config.toml
n_experts = 128
experts_per_token = 6
balance_loss = 0.00463
init_std_router = 0.0276
head_dim = 64
norm = "rmsnorm"
rope_theta = 10000.0
init_std_qkv = 0.0418
init_std_down = 0.00614
learning_rate = 0.00313
schedule = "cos"
Below are experts of layer 2 (counted from 0) of a mixture-of-experts language model. Rows are named router (the router's row for the expert) and show model dimensions 160-191. Each number is 500 + 25 x the weight over its row's rms, rounded and kept within 0 to 999. Numbers have three digits each.
After each expert's rows: "raises" lists some tokens whose logits its average output raises strongly, later layers aside. This comes from a sample of Wikipedia text that the model never trained on.

# expert 85
router:466470498499522459517487519447513472485523486519534469490480486489498547507466548520476519510526
raises: " stars", "atives", "imal", "ivity"

# expert 104
router:474436497489515486477527534516497531506536517524473462521502483532551489477486458537518517503490
raises: " (", " and", ".", ",", ".\n\n", " at"

# expert 126
router:510520516484514506495528502458481500521520518528534487478537568521485509536502546493501514527509
raises: " a", " the", " ", "-", " there", " in"

# expert 14
router:534552501482478453499517505514538531494514477479447513485520496497472494504522510477522518473485
raises: "om", "omic", "ome", "osp", "ographic", "odium"

# expert 88
router:467486492491534498537453505517497482515473530536552471484506493470486552530494507507479499489502
raises: "ault", "arge", "bles", " Arsenal"

# expert 115
router:500550506458456531456536515522536511505534508472538503508497481511449521504493528527504537487510
raises: " same", " ", "c"

# expert 38
router:475534535545501511507454491504497500437484503516465480470474484544497473532482523469462446472503
raises: " same", " place", " qualifying", " season"

# expert 20
router:479471496495505538458545509516521510536518543504498493496496490505512543528465517551504459524507
raises: " whether", "rence", "itude", " ​", " symbol"

# expert 32
router:543488500479468511552502494497533497496496509531493500486546517543501487477464460517522521511480
raises: " to", " on", " in", " the", " a", " next"

# expert 64
router:506545509502463474515521508488497485521529442521521493477534498476452471515497478498497509452468
raises: "o", "umb", "oc", "um", "umber", "ur"

# expert 101
router:499451516513546502550540497521493493470507509490482517507506450515467533488502487494493539481477
raises: " |", "ums", "owers"

# expert 70
router:513497559464515491502492511483525520459472506518536485489491518564506472493507481511530468465418
raises: "Professional", " they", " charge", ":\n\n", ":\n", "Comp"

# expert 107
router:481482548484482479484491520506506516491532523511519486520492458551496500490464500522475540463531
raises: " Meanwhile", "It", " Additionally", " Following", "Since", " Also"

# expert 56
router:539529531554508518505462483503544542481496487525533518491557531515521472486463539524522550530469
raises: " terms", " chronology", " term", "iance", "istan"

# expert 95
router:545472521461499530461503520507495506473495544508502484526524508507476497540497471525548486547500
raises: " Rail", " Committee", " Railway"

# expert 2
router:536540551479472479494535522470489499513503458488507523524517485509462489531509523482513553530488
raises: " it", " why", " there"

# expert 62
router:504523494488486490472555491490482515489468527463478509493487513539497495513483496504531527507514
raises: "itarian", "ced", "ization", "ified"

# expert 6
router:524474505529475525462479491476534475478548544512501492531500494468482482514493505526523493527511
raises: " |", " |\n\n", " (", " /", ":", " and"

# expert 11
router:485511518445504501482475509497462461510531502457484513543528517492492493481456528543515437530515
raises: "oup", "sen", "oes", "lets"

# expert 42
router:497510479486468501561477471503462517506507460491509501522527486523510465539505473509501538518504
raises: ",", "),", " ", ")", " for", " ("

# expert 69
router:505456519459513499497536500458518466493498545466454495528516442522521455473509468508467481500513
raises: " (", "\n", ";", ",", "."

# expert 3
router:491490516475545476496517530487499513554525511496502512550518494537531531504520524501483464517463
raises: "igned", "ult", "olic", "wan", " Library", "ole"

# expert 111
router:506466534490481491469495502526510539455497476504488461484500486537493495502526481544490512485537
raises: " the", " major", " new", " "

# expert 13
router:526523516470515463497496482540526545502513526466524482514519519495476526523484451526549492507456
raises: " (", " is", " |", ".", ",", " was"

# expert 12
router:481527512499510464513510503514532553498547501503501505479527529479499477507506470543507495477517
raises: "rab", "ced", "oted", "р", "ph"

# expert 5
router:520495497489460448512460471545532508467553470496512528524537496500441483480501520511506485502524
raises: " the", " of", "\n", "."

# expert 8
router:521474493514514525519541457530466498484489485494517502514501480522532484469471516473513523548515
raises: "ing", "ies", "ings", "als", "er"

# expert 19
router:521460542493480518479475456501511483509462515532536522537532482543486490495486488531466501475539
raises: "rod", "rop", "ol", "lin", "ris", "dale"

# expert 76
router:540504518486470553500477539555535477530508550512539507489502476477508488499550493503532480490489
raises: " basis", " They", " However", "mm", " Additionally", " These"

# expert 55
router:521490530527505495530495500507535521492506483510532535499515491514523499551483503508534473526523
raises: "ğ", "://", " purpose", "ther", "rick", "ng"

# expert 65
router:483480508527484473482472531508562500488489507523529494508523517497498502496485558511472476449546
raises: "ations", " ratings", "oms"

# expert 36
router:511477551485468506501452493530470487500489527486495496480497523503463464512480453513489505432475
raises: " matter", " recent", " younger"

# expert 54
router:531527542537452468505506483523485525513449492539521508494489497481481523484545467529492539538516
raises: " in", " with", ":", " total", " by", ".\n\n"

# expert 87
router:508498522501525520501526513492533520468491503483538478507528505466468487489493488472535502470466
raises: "aged", ").\n", " to", "used", "aging", ")."

# expert 10
router:543522492479501454509470525532514520496505515497501516525539492515487500558466486517534559484473
raises: " failure", "icated", " temperature"

# expert 58
router:513461534517527487502485521517505507462437491472485514526501461476560507443526476501483509515489
raises: " the", " ", " (", ",", " a"